Experts of a small language model: 79.5M parameters, 2 picks a token.
Below are experts of layer 3 (counted from 0) of a mixture-of-experts language model. Rows are named router (the router's row for the expert) and show model dimensions 256-383. Each number is 128 + 32 x the weight over its row's rms, rounded and kept within 0 to 255. Numbers have three digits each.
After each expert's rows: "gets" lists some tokens that make up at least twice as much of what it gets as of all text. This comes from a sample of Wikipedia text that the model never trained on. Tokens count by the router's weight.

# expert 12
router:147085216171180162077138096132134040108115082108135097148114132165149127131122162149133199154141105117132155120113112114149200148082112134136138132100127166119103159095119128096124187167138168138117169130115089190116086108072119091139125124145144129169132119137123116127193096139143119165159117141153119147058124125126095124202138112181128124131185155107148131140156165148185088139126
gets: " ", "–", ".", "th", "°", "/"

# expert 6
router:178177143154185149061146100128192042103165144115130124085108109088173107094123064083122199135122090132111112098127121152094216137090128120146132116129132150093135160148154161255099120172168196153105144131101101151131102118100124109165096052194127120138100133158124117131153130146168121087151140174171117125071129130114116111152149149139173136098160141117121136155170162129154139123114
gets: " the", " a", " The", "The", " an", " his"

# expert 10
router:132070181160157150059176119120111139137156111166184120109119155157151172130170061126152131078129126121139100153149128173119162118090159123159168138125113128102112145106110068161122127049103188120138161120103090161111103110117099116117158171166180130178114143115097120120193157123175132097124153135177081131088148119119098163192210074133180138101146150079102091153159158132174098134121
gets: "0", "9", "2", "1", "4", "3"

# expert 13
router:130090122127144163101186109133143094160149101107150134092122141127136128105137108120107155119141104088147117132171146140146158135098123133133114151167134139075083146163075154108137160128056187130125192119114099172143138082138120081125123169191144117192142139144112108181153102149146095095111155111136118111086133096133103090218127133155141145136160125112132125139154165087153150117142
gets: " ", "1", "2", " August", " September", " October"

# expert 14
router:146078184105169145120137089126190091148141128155138076147156149114104130126152096147153156149071096136147089113159142128093141106100123156110153135138119169077149109129118125101106196184102193140095153086115092133152099122124086089161160098140166101150121123141084168147144156105145148129157122116126140162067113145163133107165148123136149126103176166084100120178167162117204150113112
gets: "\n", ".", " up", " out", " In", "==="

# expert 1
router:119056162110190104100150099095173090137127048137194134125159187160118159127166123080129177173120127100142134145092117172146190117072127087134101166076087080121171165191121105158094201086088212116104155134112144173144073118098077196123138094214133149187088160125145111128136152111147111102119123147144106125092127107151162111198154093147105146109170135081118175156137171088169109105177
gets: ":", "M", " S", "h", " V", "m"

# expert 9
router:142047172168144149052148102154141104127133142135102139083155152148130133108162134062126135139152105097144149128147170130115212145143160103134137173126097166089117101132099131118117175122157169166075125110097127177087194147139124107169117092150123147156072126122158129136076112138184174126141161161172125114118140137095123096180132115123128159149166184099093125130145191125150091107127
gets: "-", "|", "s", "'", " \"", " that"

# expert 5
router:144117190120149145068146081146174102102138106117130100115155187139165145123172069121136224155135105106151082135129129173111084144106144149146135174084113085090101162134130106097100133127105195158142159084153129169122219126111040061114134178130053105129108146177121119095125076111096157110129096138170120120090136209138133134166201120108157162116106096127127124165127160128113133131130
gets: " |", ".", " (", "==", ";", "\n"

# expert 8
router:125012159119174164100133110116154102107125070152110113155146136110153139111132111048095240145090109117136128085137132129102141104077110118135138155131095158087163144144112187113101158160162180122105126063125125171111123136060135036125129088175103144107093109150110121158173143086116134097111108106119112120075144155072121139150134119156144140113155156089139085215145181111122171083166
gets: ",", " |", ")", " (", " and", "\""

# expert 0
router:146217176107167163096131081138179063128137160146179085115079167147152154114162095126174156141101106105131174187160105166151152137069154073152113105113123082110139115117184139085098161154061132142113148113084115165138135109129086139157093122139137131150119117151119081188170154139095120162132158159178140136116092148106143117188141188131144128114157102068100121166165060132209139108134
gets: " of", " in", " for", " on", " with", " at"

# expert 2
router:157080185164206183090166102140143130148081125147187089127177143123144118121158073089137146132133162065116121103136094138112166116106179137125169194141058155076140107152080146152144109140116192144111153094131116211152126114130065103137139148157139119170155098107120107109147043087146168105130138153117164118086099123130095147185134113147153135095183119138168057159200200139197117126108
gets: ".", " to", ")", "er", "ar", "ed"

# expert 4
router:136100123162212145148152110120151066119127147123156109092171152131180102092116100128093093133110084091156140080141183147093178124091144138153132207145131093116162132132180141055116112091100229177135147133094110213111070121098100136072100137103092148164185150127121128133143143137104107131155157113150141145072137131111122117145161184163122154093188107023128144137155165109167126100120
gets: " and", " to", " was", " is", " as", " by"

# expert 11
router:137061184164163156121133095131134037110119108136212091097148168079149082137166122122093117139145098085097111103118163160088157128087107129155127197126122163093153153146125151125080141128112160119105151114090142152146102121101135100097121057144152154197103101119160152096119149159183144124160105105152162161130115141124136115143136123116146125121138129057121105152184117124187133096166
gets: "0", "7", "5", "8", "6", "4"